Experts of a small language model.
Size: width 192, vocabulary 2048, 50.7M parameters.
Below are experts of layer 14 (counted from 0) of a mixture-of-experts language model. Rows are named router (the router's row for the expert) and show model dimensions 0-191. Each number is 128 + 24 x the weight over its row's rms, rounded and kept within 0 to 255. Numbers have three digits each.
After each expert's rows: a language model's description of what the expert responds to; "comes after" lists some tokens at least twice as common just before its tokens as in all text. This comes from a sample of Wikipedia text that the model never trained on. Tokens count by the router's weight.

# expert 30
router:141158154100164153101131101107127100101151147155119143157142098089115100128100148129141153119149149106159154159110129137098120100155127111114122145145115160160118124100092139103146101107109119110105102122169162104108120152151101101146158100156107158120105091108103099139106156151102120142121153097134152140158136109106157098088165163128101157100154151149157148143168112162144112118122100118112119142107158095111090098133161147099152117153160147104103130108162096145100159140091143128150108130151151094128108148161081101160121120154146103101103116162098102117146165064100131102
What it handles: The first letter piece of a word or name, such as b, B, J, Sch, often in Spanish, French or Romanian titles.
comes after: " ", "-", " \"", " E", "o", " ("

# expert 37
router:140155156101147159112119100119114093096143157150088153158149091101133098126097142139162147109102103099151158161105119128100080104125138103120125113153113161157145102110093160102128103136107114103104101108129126133103146148154106099151159135159097151122113099125105096145110145162098108136143159094140158140162148100113146107097112162133100152099158153163151147159160127156152110112128117118108131174118152106108093102131160145160154113150148150135098149112159099152098161138105125132175123140150155144128103157159118099163126108159151096105102103170095098089148159102100123136
What it handles: Table cell separators and country names in tables, especially "States" after "United", plus "List", "Location", "Year", dashes.
comes after: " |", "|", " 19", " United", " Country", "R"

# expert 4
router:093159156099151157106132094127111100091154150153101147158129089099140093122096129132157154104132113099164155155108127132092121103104132103109118124153121159158147110107095127099098099137103127099097104120131134133108106147155109102158156136162110152119110091112100088162098140166098107144145144095147156098167145095102149100131133172125097154096159156117153151160153130164153097115145104140116146132119147103151097098142160149142150134151149155131101139119159091158093162135114114114158120135149151145117107158164175101166138128159148097101101153145130100110157158105099133148
What it handles: Line breaks closing list or table rows, plus infobox field words like Country, district, Party, School, Museum.
comes after: " |", ")", ".", "==", "ia", " information"

# expert 20
router:120161155097155154116129094118116098097148149150106148162138093093113099102094125128140153115140098096161162155104152133090107104124111104123089145154100160156145112106091146101116099122099122102100098124126133105110122141151102097161160135152081152130105093117094098131105150157095106138123150093148158126162141106106153097115139159109102158101156159158158152152160120159152108103133104126118108131128157091123094094140157152126155118143167155118101131121161098158101166141104130133153125135145163128115095146157118098164130113154146094100103116164084096119158162124100132138
What it handles: Commas inside large numbers in election and statistics tables, such as 9,587,992, plus line breaks before headings and closing quotes.
comes after: "\n", ".", " 19", "ro", "2", " V"

# expert 3
router:112125143104131117111077105107145132120171110167134132140097127101123094158100159134100129077152131121133147161123099154131103090111143104117135090154147166164145152112115124100144118149107130147104136088113115124135155150141129104119166148130156121145124143118127108097074165137105140159110157115125140104162174131110169114169112145141119152102146173126176164118104121139122130157126096141100129124080145137122120116160178150103138136189127148149114097116146122156125124158143089128128106133154156134157092152122089097147143116174124074072105109127152092112129169146122165122
What it handles: Word-initial consonant-plus-vowel pieces starting longer words or names, such as Mo in Moment, mo in molecule, Ro, Bo, Ca.
comes after: " ", " the", " a", "-", " F", " f"

# expert 38
router:143133150126161154119107140110091115060150128111150175140139125117118121136098128110151143132135137101127136148103123157096141113104109069103114131166102163141125120120112095080100098140124099099101056135099146117100159137160097104131131108131129158129115120155118098121118133143110108153119159126176146124142130102095158099114111118120117162108152174125142200165139148138113107148158117140106135138079150090135096112160120169132124119178155178122100116167152098132100155127119149094113096114157130114130098163165125115128145127134159131128089132117094085117155147120111138123
What it handles: A bare space token between words, usually before a word split into pieces, plus opening quotation marks.
comes after: " the", " a", " and", ",", " was", " to"

# expert 28
router:145133155062166170090120100099111080113126104139134176156126118104135142147114090094127200147142126098161150119127128126075147120148146116104149112146144121128121130059117149102143112158122129106116126088128156152109126181151099114133143142118107163145116121112117116122113145138090139146149153072184179119142177092092131108128138132131112121125147153105186182127146137116156133123129107111105153112111128091139139128172146117142164110122133165107097128129132106145115131151098139152138141147147150146110115122110116114127107130186123122073122120118124102112159137141109125149
What it handles: Number tokens in text and tables, such as dates, scores, measurements, and ages, like 4000 ha, 2–2, 8 August.
comes after: " |", " ", ".", ":", " (", ","

# expert 29
router:117167160098146157112131097119122095098143162152122150162142089094100104113096128126154158106136136100167161147104150127096115100136142105117106129154136162157127132101090135101128098143106125104100104114120115126120115147147114096164162111156136158119102100130098093148101138161097094142109148091147158128167144096108149100132139163137096156094162152125156154154165105163155102103146128114105132117126163091137095097135160148123155131150151146114099114124163093164094161142117118118149117096150158130103098161164141098165140129154150099098095126150119097157159158153098145115
What it handles: "and", "of", "at" joining lists of clubs, places or seasons in sports biographies, e.g. "Sawston United and Girton".
comes after: "\n", ",", " 19", " and", ")", "er"

# expert 25
router:125166156100143152104139097125117094097150145157102147160139092097125103131096162128131154110118107102161159151107129133095120099136116102112096125152124161157148081105092152103101098145102125100100104124113157091113121145153110103162158123161118151111113095109106094149098145158103121143138149094138159100160143104108150101117123169138099155097161155135154146152159132167151106106122110128111134141130158102114093095141160152130145132150150158143094148111162095162099161154112121121154112173148153143125111164165117099161119120151146102100096134151089099106158159089099123128
What it handles: State and county names in infobox location lists ("New York", "Iowa"), "-shire", "-ville", "County", quotation marks, and heading "==".
comes after: "\n", ".", " in", ").", " Ba", " In"